From a checkpoint of a small mixture-of-experts model trained on Wikipedia: 2 picks a token.
Below are experts of layer 2 (counted from 0) of a mixture-of-experts language model. Rows are named router (the router's row for the expert), up (a neuron's input weights, with its number) and show model dimensions 0-79. Each number is 500 + 25 x the weight over its row's rms, rounded and kept within 0 to 999. Numbers have three digits each.
After each expert's rows: "gets" lists some tokens that make up at least twice as much of what it gets as of all text. This comes from a sample of Wikipedia text that the model never trained on. Tokens count by the router's weight.

# expert 27
router:515468467495490482493461516450457486496440498476476500491551522466512514478484509505512523481480498495504533484501499498476482477492543520478523530481481501465501516525519511504502491481461500461497523470511479523514496495511507507469510487
up0:517463517493481475478531526480510478481473522487480541517498494520524477478489551475498502489519524538487542514518514488459478469525495511565529525512552477456504473522510517502478484470484568472526493530530541492502522478496523505488482548
up1:451459489500492488524521516499485534501469504485462552480473524510470485491560525481511513519503498456511503513503490534485492508513459538489499512494507493501501446486504515477488482429515507498492496499493490493461493476531500482490470520
up2:502525533505533498473529483525477504483561453511489530506506530500467480547450507472532480439534500512507507522535522506512496481493488474502454507497506492542504488488495506505516554551462463522529522536509521525463531511515483457526491490
up3:516490468514503472471516499515486495499501513482491501503520490458522462556484523504494500478442523463472540510495512469527502478476476482495462499526487529499457529513524510517494526518525465514554492500521535509494491512521455447523487508
up4:501510537480486572516482447504500470496471499485502505491480492575494515492501496500523479530510535485458496496481481487506461511536504471539520441485501538536528483495537478458497450506513454487538490486479504457474540495486514486488469533
gets: ".", ")", "s.", "\"", ").", " =="

# expert 7
router:512506469486463458511478518462500473486518534479482512497510504479498485493525505493456510524485491482497490479523513453455513522522475514500540493500495505479474526515538532496492460433492512497472457513453509472522503459487505498510572516
up10:525488507488497491547558513500484455531476458499472539499484505511472509521489504492499477465519487523468488501544472465520489488536470540490494543490528529481527482505487505500504491536482482496469516473470511486499474508560505497485485462
up11:469461515478542536515502518517442501540505518467480505537453481523551490528490490498535519472528495547518488515544522591489521505512488531503495525466480500442500489497460473537477507488434535449518512492459506532511523476475511479547506511
up12:528529518503520510494517516500477533520520496460502509505483499452517492512479492496486476501465513499526492495505500460485481502497436488506494507462507525510532531482475469509515495472507521517521542468507484456528538529457556526479512513
up13:485529508504571466484473484500466511512484494456515527501546497540510451481494518478503509519439479510501471500562531521531512487496448466538506536503529509497490522504482536479504506474473465475442500474511521514486473443515514451509438483
up14:502488485449463500497527489541533527514480442517516506528486508543490518451521503479532484513494508509500459513523484510532483479512507518510476505559505505491546479458524514515471545552509518476488496507528511532475544489523548521510418501
gets: "-", ":", " as", ";", " –", " -"

# expert 13
router:477515507518519462523551508470493575504462479514486515472497491527529507550475502515522480497489527514502498517496490496501494493493517478511502477499494512478518510479482478523435504515526522518536489520503505481503518517499479487481446517
up0:519489510487473555472504498504508517521513479483528510497495527503475496473523491499503508470523486478508524471493465521473490476511466554504519500538509502502503498544492476503500482481536492477472494492515508478517489516483543517498487527
up1:452537481487494477461498526456533480527522531515517501491517517533487484465482488499479485488496483534496495489556474423477486460497499556485503510487538473469502467523518520457523505497465477475499496518474514512504516517537491535492520497
up2:507445483465536480517486485492507509497483507489478485515509498467492522454452474486496486481507489500522452506506435486444466496488477532525475512466497487538553479532557466477527405525469480502509505506469456537499498532463489505534517552
up3:533525478443500538478467528501494487485497528581506487484527466458506490494534480513494507486500505503466532459461488439510468507501483484448442504534488475483506538552563490461475495507499550476477464537484481511500512488517483503487492473
up4:468424517513501484504530497512502506526461452543500443512506526495526471435468482478503536549473457489541495454530468540515518448482451521496519485484508515500514473560554507520511500505516537469494473487505483524530515505490514472487493468
gets: " the", "|", " The", "The", " a", "″N"

# expert 30
router:544494523534548498502481484533475499502479458519491515471466486530538512524506505503497460514478507505501490501513526513516504471455509491542492475508480519499515506509491513495493519476560482525537505487513521455497474493470501484519484487
up0:524469454473479500490522504489484498473516541477526495496498544497510488500536483553504512528530527490465511457485463484497459477507488500482475470509508487468544512504501503488514468515476500497526486535497481501540505475488503514501495496
up1:528502479492527453493492467500506520501484489510528487516495505507480433484525521510541523520492523452479492477473455456476487503541515466490501497474522508490473534548535491539451477493487523463540498452500488491501480481508514519558499526
up2:508458491426492492543481520501493526512506499500485480502495512507493491461529475512458504505535535449494525477489429517509500502513487488504504472513479508520463496504541452511529467496506520501515456523531498531520490491497533505494523515
up3:435431472480463500480528501482502512513451468508528504492509468523507482507484484506499517474489503474504507484496472529497507529529459492450483490481523489435508508543488488501484476486532521452453493483526469526529551476501513519478520472
up4:510469485454478531483531495529529523509517479535549504522473490493520553483444514517451494545522512505517534457484493512456484534487521521512469525481502524452455492452498488497531475509486548473487503497494518462529536479481508515491516484
gets: " ", " at", " with", "at", "ic", "t"

# expert 3
router:458497513518496471539487469544503469526502503526505494557503532491561533493528510472508469471493517555552485502521492511494499489493512533508496472478478506535489518479528470489465500537520541492484502497511486535478475507573488459490510504
up36:539499500493486487513440513455533512505517533504495484506511452492455497530446542485469510509470535514518495480513555487504489491530510502501486505424558473525513492489503498445458517512478447493553477516469500533508453490530482497515513509
up37:513491516517501548486529470524502581497508484493496485502549500520489498517486518461494523475545481532492522457515535479445474476500494513521474518483492466526538519546483486493534512520502521489493513562499525467520516473499485484521547508
up38:495515520487455473531482482492523518467484506465499508507487471528449533519545497490499494497504491450512490455507532508492489486513526554453487521530494471480495500466522485466493455500480526479531497522519476522491515522503481463497497444
up39:522481474540497526479514505496464527486490467479484462518495515486502545487496556451532444525509492517492499502560493523513498522467517478498481498480522495479483482493522543524521489508533510518507499460483495533507545521491503494530490473
up40:511479520511519477502548518499452491462508523477493492540473498495529504512529506508474526537513520493517486513533502471504520496512489465490496508494471485522489502513477523524535489511502483509525494525512523447518536501496502507495452459
gets: " 3", " 4", " 5", " 2", " 7", " 6"

# expert 19
router:452505491504497465508486484530480439553507556522510516513493483520480470494498504544497510483463509472480492472506472495489464540461456520523513465454573496466486532502534478458510510489485479506506484506500483507500467529475475517503500490
up9:496530521471505519499552529507525505494499505529500439504509467525511472469554464502536474472502528494494448506446482485465490558510492523494500493507499484539456519512541516481492521490525504514430502518465509462536503522503477506492494497
up10:502465499495496505518521503478514517503483512450545563500485516489482500486516484467534520502518516498507513480496467462526519485507475507485476518515470489501483503492499494508493516466476541501498491519530471394495510471484531506527530531
up11:490417500460513514497507503513530512496534514474528481511530485457482510498485448525436515518526536482503492447503483446480491513499485487496506510518468502460472525532536487542530523509495539484473442465488539495525481495527516534490506528
up12:550508497495472535459488508485536488495510478517542503528504485525485463502511498497511511444534485489460524481532493459438525530491462528528487488473515450488534521500509494490461539460505463535503497524485542478479478511508511504522519513
up13:479543531441528487490499534528560497495524510542524531481491550517495514505498460493515476484519496481500493459506496457510486496516510491505537494473491487548492444514529508490502479496525535487519416513542513469512499484520453522522481521
gets: "in", "en", "n", "z", "it", "el"

# expert 9
router:468492494511477515538500469513517466495555481458514524493508514507491494465475515484427557471540514495514493530517507466476488487497521522541534485500504500485514518518480500484460507489475519504455468475503493479492484539509476522476508488
up0:481497494542526540498482503494511519478492517510536524485506518480468506496480486495499533520493438525489486520523489528509533524496524513484473502466535474473482515503501510485507518494519504484532490501496473487498509497529495523465499486
up1:496480493481560507496501469461441518471491464535545520500527539537506490491491545489467470494517534483537497507466486477511492486477489503509467503518530526496494517470474514462547510520496508536518483477475511492483517473491484525475456492
up2:463512482432475495522525486495520490503559518481513508524525518493481485504496480481508494493479503505516509492500527478442511519501480511505502484509468506518498502550446507521493448474500508513529469451500436448481427487476501498501486474
up3:476467479480527494510494478479473527526531477485532534515495518487509509455503468486470482503490514518475495541527543510494467457499510523526514471503475503416502530510481495474468532448471493505473477474509468442528506555496478545505493478
up4:496560531514459505523534503522511476490476501512463488502508465480492499541543490501530520477514528486531497524446523497495522513524501543488481530506511469466490522501543489451513530518502496543469502501472470541461500535491506493500534460
gets: " was", " is", " to", " he", " were", " be"

# expert 15
router:526522482530505532513510485508511517486500499499497479473510491528436523509515486509494523513502506504514476508500503517524485515504529516518493496539529509503507551461487528493463482518587498507510534504506525497504457513476482497514495484
up0:509495472499482461475506509545512491515526434495523532462483506497525475472492479477501544549505456494510527502480461495492512471471483496459473463515493502518524498516537503473484515496499479478465497514492549487517486494503536514539530475
up1:496467505482459517520492552471496545499514493490524544527543478460483485478517478490479482511506517474493502468468474470488466481490490500517512499485503489481505513487520455475468510497524526487510441505542475491495489507507486552521499486
up2:518480478482503507503491516484532475518489527482537498510529493452512521485478484457500472487495542515497503469438445498507505525507480546488512515507517452520491495505568472467484484504529522509517490529492503487488509548517480523451524533
up3:483497518463474503495503500478488496528491528491493481493515506465528458533513507492520523489486488506521509449494469487456438561493528486504448486514506486454483496509525514553488472485491496468501468507519502501539461548505515460507528460
up4:518500509474542526491551515510503516532448481479519469537476486509532509505485500488581517499513458503505523449484468481489482480477479511497521511506503490482515508522491501528478512492474505478507452491491537496507498526489488499494488523
gets: " (", " =", " 0", " \"", "/", " de"

# expert 6
router:496495501483522525530542504450492477530497536419490516518491526477482515501554508484520539510514509497466511491510469507491491501519532531539481490547529519493500479512503527485525518504500518477522481516499490503494534513540513488452471498
up1:512455517499483523489488502488502491500467524524508504527508520458484501533524508512448521503524521498491485519490479493528458515500523427507500475515490476456508515544518494449496492493475523488495543494465516468521522517538496502507476507
up2:522553493530518509512517503481474477468532513482483503495512452542499495513499528499561550527509542500556515497487480491503496512502483507501484477493484507462490490484507532512553506485471508507514520508523500508515491444463482520496500494
up3:517518515512515521552516533486503485522502488472513486470542535475473510453488529526513518493444497528455493530477502533474481456521444497486475486502497507498484521458461493543483506423518553522486503498496506558489472483553484485501523534
up4:476478537447456508486582509469518508478507516507491530506491480449494480502511527482486488526489487516464490502513494483508501485551472546483481505495516505470452498515543467489514496461511478458498498497498535482509547495491517506509507532
up5:461474514514571546553557511517530542535542533538514503499529505469491520437517500483481498531479514537522504538488473510502476521524464500494465512511490486520500481556551522521489498478481463526482518555497520461474472450476536500487526493
gets: " of", " and", " to", " by", " with", " or"

# expert 1
router:506522529512515509540509510482495448528509504483486493475451464503537511526489491514523486471504469508426493517492503517525509516442507490533479482478496499463500504515479481481505532469520490515529488491503549489496547496479503499542467479
up0:481493498536487513505489515536520526558511469477528489539516533511513471481496478540492459487514513505517513472503473495455465500507474511510526521475495498461476511563519478488460505496525521470528473500502493468534490505513512492446508496
up1:502504477471503475503497460477513500507477510482522497524531523536536477503479469503444502479514490554528462505491482477477498496485508498522481457490503486490461495481497482480508508483488490468537478506492481501483513554506508513486502513
up2:526533514471509524512456513520510482511508481511522506513550450497502463483504454525523494475521557512509508458466487518482519507502519545449518486482527486498479559516524485524487485509497473490529518495512474523527480467496526481526463466
up3:519494523468479500525522508510458489554479506498495509520468449450495504510505494501504471497508526538478502500517480489504496548490515500493519500477502529474494494547516447551519512461509513499481465513513451490533468500523489479487496479
up4:596488532525523493543512507461539498457505472477516509526517471496511477504511466524514484499507533466537546511482473486487491513495496483516488492487509493471492485520541488536423469463469489466504502454499463504556558496539486531474484492
gets: "an", " May", " March", " January", " August", " December"

# expert 16
router:496509540531535507545499490536500484497531487489484506471473449520538487523527508488514532523489489531464488518508511501527491482484519500486495502514487512485524454476459518547473551420554490534522513515506550484482488492470481501542502480
up9:493476477515520486514480515486463464527519497457524492482520481475487455468515483506499471487467453541522518477501463472491508504506470513461490490481447500453508494562533482443517505516542510497495497527471533491528490506529519517491557463
up10:451472486491475508472466503506497481500475492458548499498477475480513512513479457450495514525515483583568524493474492436514487510491455530459482482502475509492453533527515472480508480471478487462517479504448452488493467509513504549537441523
up11:520474484472479515491482493522462542525522513524531475512525491537535499449456477532485518509470536531486488501498545479443510501480508525520538464504500502466462490493525519489522482514486489504523504472463473488513478514513513521493474495
up12:504477556485455496524522496506463560534475493466471484465490492535510496451451467471498495508498515470471511483452491517448571515513496510490441471493498476503470454517533514509504535486466518460474517503490480532488488523508479510515488542
up13:486500532490474522493506515473489514534516462503516512484510511488485531491500482518448466492512517472519486460485459506513514497505471511470507499491520516522462501540545418489515450498492502508561533499509524474481513465423488508490519529
gets: " a", " the", " an", " A", "A", " one"

# expert 12
router:501514541511474445528492497502530475473555512462506479496507466524503522503489477546524462493510501470502494508488487506512505475490488546500526516485471504502478515517487541490480489493505495500551482510513472468504487499493487538458534510
up1:525477483501521508526495504507497529515463474491470544497502505497473506520519504476527506532485473457474515506533457510524517532482471515490483493499504471489440491442519498526439507516522520467490514509501547484484484483479498488461465474
up2:490447481488516461524511527496538496554484456492522435491508450542482504457525529508489480493535504485510508540538472469470517581492502467495509537483483511562546528473505517493503487516478543499492532488453479515496535542502503502515466492
up3:486478546479526519513546489494516497511522449449532530499476506531480524523486520436486481518505491478466535511494498490521535481534497488481535517451520492514483513494512535526495503521508475486528477511437507513511515529471536478519518480
up4:508474484489479450488529469537508500506547498462529511475508489439516505504493507499473488494495472509498513493496522509481483513489501540500456499497530495510503499536483455463545495505468513499517530495558472505512507533496551507509484542
up5:538466492483538489449491523493508488472491520482531498493526528508512501547490490479496504551500477543498456497500491573486506488489540477475484486496516500483510515468473508492525491519426521484513494465513423490497494491497513503543517534
gets: " |", "===", "==", " ===", "====", "==History=="

# expert 29
router:511544480423464541487488523466545516533462502528509529526512475492519486505501504527499528501501541444560509503470507446503525482533506501464518509496476478536523478470518459471532502546458492488451524531488489509499502525535541514492485532
up10:489480551506526506522530532491525524525500462477469502483497492534509521519511538493525475488522492477487491512476506516542503510480508485498502493531508477527522501562516525499524495500435526516470533547489509515512497453462496552547517490
up11:512560545501477517479505513554487544514517486486483503530497466504489504528485472519490546494520514476476514560531544544492481533489483468529522499516503462576482483542499460478491476490558489513499482501496499521468546511439477506498535497
up12:499531486513503522497472506472473493520574463491468530488466511513529502482539553502491477514471509495480525512525530545474508500465515505521477542476482471536491505484465521469528538473454473519492492482482489487444501465470529487502509476
up13:483542520519533503514473489504524522479534463495513526492492543531522510468484494497500505488462493478529498525475526424479529501524501508504517517473476510502485504510543466506549474536519521454540503465460466530500460501482504481487510528
up14:488465512498515479498460468490469489536502512505506540549501509463553516465495477501518486504526493524489519506542529482507498516472493479468479563522515488528483475545485492535503502527481512524484473520488485480492507452461494493506544520
gets: ",", "s,", "e,", "),", "a,", "es,"

# expert 21
router:551494505499472547498499490516509502504518533507472496486444479517495508481522522478521464546491512530490481517509505513485462513545443482503487473554464521513462501527484525491528523507498497502467486527501491510502525499500501503496466506
up0:534482530552515508491509492521465530485454528467498501484481500512562474498482497530506515493527510508525491476472445503491513532510510537507480492496469522521520534504451514512487484485525511509479483524498469490477487506505538515530494514
up1:487505571494469525502531495527556543508501531507531472521496486444495475480500515508524487509508519442515452471505466480455515458458454501497506511484484514478508450488476497443520498494516508521535485524507493505493494515454526521467472516
up2:510525524488489478486441520487483518498491500482493471506542490502478490536466520493523488520533506465485509528480484470470488466548528464463487526511460508489522528521514557471481501489468556504522483506466474504507510471548504466505463515
up3:521527501449501520540515484550487519528529502527504540530524524491517507495454490499538499523493543489488466505462475416480514486505485510468500516499499514501529519536479497477512508507465510471539515494492481509538493508488511489481504525
up4:485497479511487496505465522539524541501493549564528539490501493484462518492540528489453532504476474459462511501544523508568512495496498472492483510544527505481477550478496526497504521474473509506514509515515482552508480547505476496476492485
gets: "\n", "==", "===", "\n\n", "====", "==S"

# expert 17
router:509517542513514510492504502525480497486447497483503502490513458490548457528485500517534450503491508494510515520509516496528487534468479476504480507516556489477494488514472515464472478478533520521491518481506480512498539483448508480527481501
up27:467516492475506453545521512470490505510480525488529494496496469485516463507516508524470528497465526492459474503457451521462501486523486466485477496496520501504489544537501469481498521560459497488465488529474534487534510510488532511465536522
up28:477484483453479517538452498481505542532503494514487530497520493477481526496487486477507485477519507521503494502446447523487453535520501530505466444506486487463502503528497459516499546488496531491538503492504497496481543525463507543554511542
up29:476458494504512540513518522512492476506470502481495561505491521483492508512487497497485504493488474466459509489509475488510480521503475467486499497515482487432510464488496530489518519488495485450505483536487500486529532531529516482487510506
up30:497493539491488494519515521507522468495506479481473516489495470502560429506498462508500468516501467546530515514485479483463509561511518516461485476506514469513491474508534502484494506523506522510499470499474497480486493483518527519474506502
up31:468467558418508478511504507515532505476489472489561488512512538470508498474475536457456540533477474525555470487439475447485477513482487479457479501484503470487475483453514459466507480499449507485520464474516516487496481498491488479471484528
gets: " in", " on", " for", " at", " from", " In"

# expert 2
router:532513478474510477481484541454543511508532482488512518497504485513524431510486490505508473498504511482497509485494491485512479534493525533462512517463547516522486494494498482495503533495466537438467447477535482493459488501526478465563519498
up9:498498497502511513523506496494545509492489493507525481472512468485548497470476461454529522527505488483505492510521472516443519490538483557524522472505548524496483510516516514518473510446555490448487446499441474491497481494502505478460509512
up10:508473480496501473510519478478460489496478480491510513512477487525533481524498527486479508524481519465509515471462454491454500532533495487549476586493492498490501498521531524472502487464558492474495468545482518468488505523505508501490506457
up11:489491499513521528521470523517558499528519514539478499515507528524478516512482497494436517494556508483502495513504518512457510473555528484513488491503515475441515511522495498479487499544481530524483499515489480478543447502519445514512504452
up12:515510526444497505534484495436491475526476531492508524478505514484487480492484468507490518525514533491490522491532465481477527473518504487519500488495499479525492512500518502516506477504516530478529477499522498511514483478503526490470514466
up13:517519490475540485492501531503475499503494496492529520491539465529497519529487500524509514571534495499506518488527449490472520512500514540532532499521468451484483514546467514519494513485463472494520499507496504487496546521510509491490536502
gets: "a", "i", "o", "us", "is", "an"

# expert 25
router:498498490462475517468488517540523514488485485526514463489521508511489501443478506507485531552539465474512506514503516529500498513537485452536491491534499477504528511477512486517464493475544478524463545473494465432552488468469499499497496513
up27:524477507478500529546505539493493459504507475487451505531465479515475491527524553507518490520510485492475496467458512523481488449485492525503559447546508502494479552543501525476484462479493471522508479440505453470528535478527531531497510544
up28:547540482541520480462478517478511500499482479488468502506517516449489478500509508470512498472518491505523549486499509469468498495527500539483520481455536467469476552490542492487565530532506513505463515537472467511527543522490529480464536512
up29:522553520522528544518476518516504445486544492487489521562493414500450497492427465484502540488470472549519512475495500500520486487493465495454488526510481463515497523553532494497514529504487510502521472516502462534507463492518511517491499535
up30:474528493491530543502474504477502528519473529516495496485484490500497495487534497516537534530506526486475503473481469538491531549493491429422552535488500452487499511515459468472536469509492490498502520472497504472520491474502546510474477492
up31:520507510502472501476487493517493552565492502522512512500493519508499503534517454504468515490519519520526520550479453482464473526501489502497495475466505510532499517488511481476480495536486481496489486499455551488510496485530521531508489533
gets: " C", " S", " B", " F", " L", " T"

# expert 14
router:515484546489506543474521513525468472560511510487511493505506474504496480518516522499513485453521501539525489475480472483521472502476489474487537496479529498504478459523535483479523528527497478450529476500507492493481502462510487495484493498
up0:474492493470481497510477447454504533528462447479487485521512490490466501502495530462462531488490509486495521534476493530531504460537526487484504507510483492531506493490515511517513451502502464477468519506527459477485527498482507496488504514
up1:521520487500511501496533512471508501487505547522482469535508448515510483490509489500480468530478530502534503496541492468479512505458492501526524510549499498510502527518517458518523526511493511492525435516497529477520503486504537554469531537
up2:502495505497456506522531523518502478486558461475519516557519493497502443466522478491449491527510544481521522481483484516459497514492514545538512518523537509483484472483471480487459483522522564544489488469484500482519513530489500537502489534
up3:476489535509522516503516493460533454473486495486496514473517495521485490466508473462458484510540486492516487474497502469484492519541474487495483495474491496495474492515492491491534492538507499482486495462496454478481455488532510517520530543
up4:522494505518534494529513508476494459533532487485502458502474480504520511492487443498474479510438539493508511452523481485491505534490467504543493525535462492490467476513502488519543536452528474486504497499506497507485485526499499523492501509
gets: "s", "ing", "es", "ers", "ation", "ate"

# expert 23
router:483492520535539552479511491459528525488450533568516509466446461524500526482494500528504471524467468492486512507504467490500487497485498464525506509467473507502522486505508477471513512536487491505517498480553504475502458462470486497560469505
up0:499474502497501458495509511477533465492521491495535482492493498479544522537467477493445443481547508473502513479464431505506456478474500517499511499509437482492491502508499477500511506520561480511495495484454478474529497502467488517478491498
up1:478528506544521547497518473515508528520532507469495533522518519540537501505503488491531509474527504544542492508486449509485471499529506490506481461537507440517482504502522492432492480499474488478498471518509462521509504529491494525522539500
up2:532470525489516468482507512488505515474497531508550494516466514516479512499487466528550515470517512519458480468454482531460496529472459496519518485527474483515447478470490480469460491491467490459531502535533490479532487507471489527493493509
up3:515482465524503500470459479480503523494513510499496532524468491497499514545502513467494530507522524515505522507466464518517473487506520515517461484534506488490524526508536503503497479511482498461505468515492508503535461537481502475491469504
up4:476493532497540527514517490511515561511494538499479484493493512482484515485509488511495516496507509486531514500492504467505477501491445526473495479495483517518468470481496472475480488471508559452504482545532501481483522500531554497485493521
gets: " that", " |", " which", " it", " who", " It"

# expert 22
router:532473467483516457514524467523474525520501453512515509505457481527491500479544514530500515528460494498486492516500498501506498510465520574480490453571517497496540530513486465489471522506468517516531511544512520496489513476480500530519472513
up9:545508547521500513474579509507481472505495493481525464521516478474520493509491465494522535461517525487504466454488508478471482493494472492492522467469467489516504524517509503506487494488493495495476511534516451486502495511503504526493491524
up10:467534477513541512479470511472507511542468490489513478522481503449480489470504517544520517486496509457504537519463461473462471498534498514483503508491498468551485545458553478499535497511496493492511529505516520452524498499462488521496501524
up11:491481469483532467506507527502480507516479469514515508529479472465541555499500504496488514515549515500511515444464471515472487502514462499494512512525473495505489497493481475515511511534506517471512493492498507517478472497469518459464505525
up12:517515543510533488520451461509516454506538567492527551525467460523489481487494510513492508487514503486484479434452519498472483490501483497535519501526455483528468481477474557534481477535527503480473491510490500480540498527513498490523527529
up13:525511519514511519490485526505494526508503467510511500505537480480434521504465473435480453485568504505507491481477490488489470524506481456487480474510519510475466492500495476514508474503497507499572488505480508468482491600539503531453491496
gets: "er", "al", "ar", "y", "l", "r"

# expert 5
router:441500489468507478503491483524557551490463489514485509552515520482515501545476465519499485509551464505527487533476498498546496476487483507525523487513507517522473489482526499504468522464497505505502486527464491497513519492534510523518500490
up0:480491503492488505498512472518535510497506481528508508508529496476524499495498512510508510503491532521527522477443507441490528504432490503518469509513486526525472492508505437548486484477467489492542518458511512496533509521512494474476490504
up1:484520495532548502502505496520481463492516480499461499488504477483512500492497489460454489478523483531505506514488498531478490511482498507506511456492494449502491461510541500495481518526493539507458456527496539511455522497487473542459540484
up2:456497521506451536501537477519508481488505493499541506503499475533512517527484489511530465483539513489496532515460469472435471521514485528537510497512473529491480523506506480505471498458533506494484466536491468545492506479523491460471495467
up3:522524476465463439491420485471543506513503540514513516516459484489504498486497495507504548509477449499513480508570456491471511510509504499500525520485479478514465494521524497496525525498496485496464533527503488489494471458474482458486487480
up4:489499521457498498502544521528557498499466457540458490496489516472501455462475495510499541560507543502539509501510480517482477487452489511512482529516494491487500501494527469504504534496523550497507513537507505486481492464481490475521507450
gets: "'s", " his", " The", " its", " her", " their"

# expert 26
router:516507520529526457523483459543473512485519443515486521495497467549481510534501510518537486503489522523473469504504516515509488500496525498515483506468457521472531482500490509467485528492548495543515496493490514517487489543441466472511489484
up0:486485473515520488477517475526498503490530509505521520557538463477536532502551535503513475515526551536480439510521479477474473503500486518495523498532507492481504510534537477488483479440495540485512513473517518468524468455487494537536489477
up1:546471498487523496499492548475492452537466527449507506483529464494538514553508502513520493507512514463512545476486540500500492517531513573507504558483524466497466518520483498536484498458468518541505500499516490508488496493487514461479535543
up2:501522487490545496522490465521531514498480546487550527507577471488533500525530512471465517498528531513506499490454489451553456518504535447433511476473505494488504468524461453504492510492459495443522471519497474509506514472457486535498435532
up3:493528507525494506502529503473474498536496501488490463473506470482502479519500497487495490559480495551439506492487453454498454491510459497509499449548471489507451470502487487485524529488485492499453524528500489472513488492493517510533508479
up4:499515482521480514513490505455506510524513545441446479567526481523482468467488492482496492516488530524527531477511528535518526525492501488527474463517522474498498466483510513495520523500481493466551472524513531480488555525509477498488521490
gets: "\n", " ", " as", " their", " into", "et"

# expert 0
router:520511569497548507516521498538456501515478488516491494468481512536498510511502503527510488526503509503477481499504523538525530444475477442540449463465507510502510514495471521491527524444559473530532508497460518525480425472482501480530509484
up10:498493491491510507537454542518472503469468531553522536517462500493481486472502460496520551514504498506478503473459471489510484458510502479508522453464485491501505480500509493484476516517520492502501515478517482512519438518537505500494447453
up11:508494556493477503518500480541520518498543542495525468469495537487498518507538484490517478523463514523501545474536465459481455480503490538484523482510488484506510538526490473491510493480504490527495498503533474498539466484484531560496462538
up12:494514487462497515486474498583499459502506476442501502485499519466508500487489477461486463508486510508506516517493519478516470522519514491452486493486523485505491489546520502488509474462499526492498461494494528479499464480507517521502494504
up13:522442506491485508504504498498501497491491485467531517503491467470535454458466518499489511527526471516515519496460495472520503533473488520509503474495537543535458515485500486523491501507504499515465492463528498475493455506523517484496537526
up14:456495517466498487498532571502521535527516466491537491504462479451483474476543467501474504518465502496509493486471502456509521475553504512513494487507518485510527465480503454512507530477472538501461523514495509461513495502520536513493516476
gets: "ed", " ", "k", "ated", " used", " over"

# expert 10
router:527472486538527478480493480526515547507519486515504526462532477509536502514489499530502494511496481501490497479498499506498519509440500453499481472569508495457537502514525516563488508519554474528510476494508533501484490521475499501498498468
up36:505489496499499563494542532473525511500541463485499516500504479538490491490504499511502464501482532554483513483449516479432506517540492509542493504495520492477477455552513486497496491513513524478494479556509499452498495508479513537502573486
up37:467504495454493488464517530479486482503498496498510478539487477491470523466487495535498501507544513497472499459460452496489509487513543559480535479504495490468459484511486532489509531510512522464506458459508461484512500495463509530519506479
up38:491496479469512519521477513498490487558497511499532495531529529499537504520522527470482471525481536506527488503471478460501491498559495484513489465507443509546477461457541468446461465503475523513522503550508472534519514474517536476534532512
up39:465518510527516496531503469482506486521488488453547549505505485508532479513480493457484496499465539531475499508477490523436480473475493544524460482481483467546501525514502473515529456523533521507510496507499510508542433504548514507531532507
up40:466521456479460487526518532505504496474539466456531499512514504477497490499512458466500526502507489493516501506507466507488524485513510525474450530498488549494495535497514499509463501511456488512475470511519528533515474510478514516499547485
gets: " 0", "s", " 1", "-", "/", "'"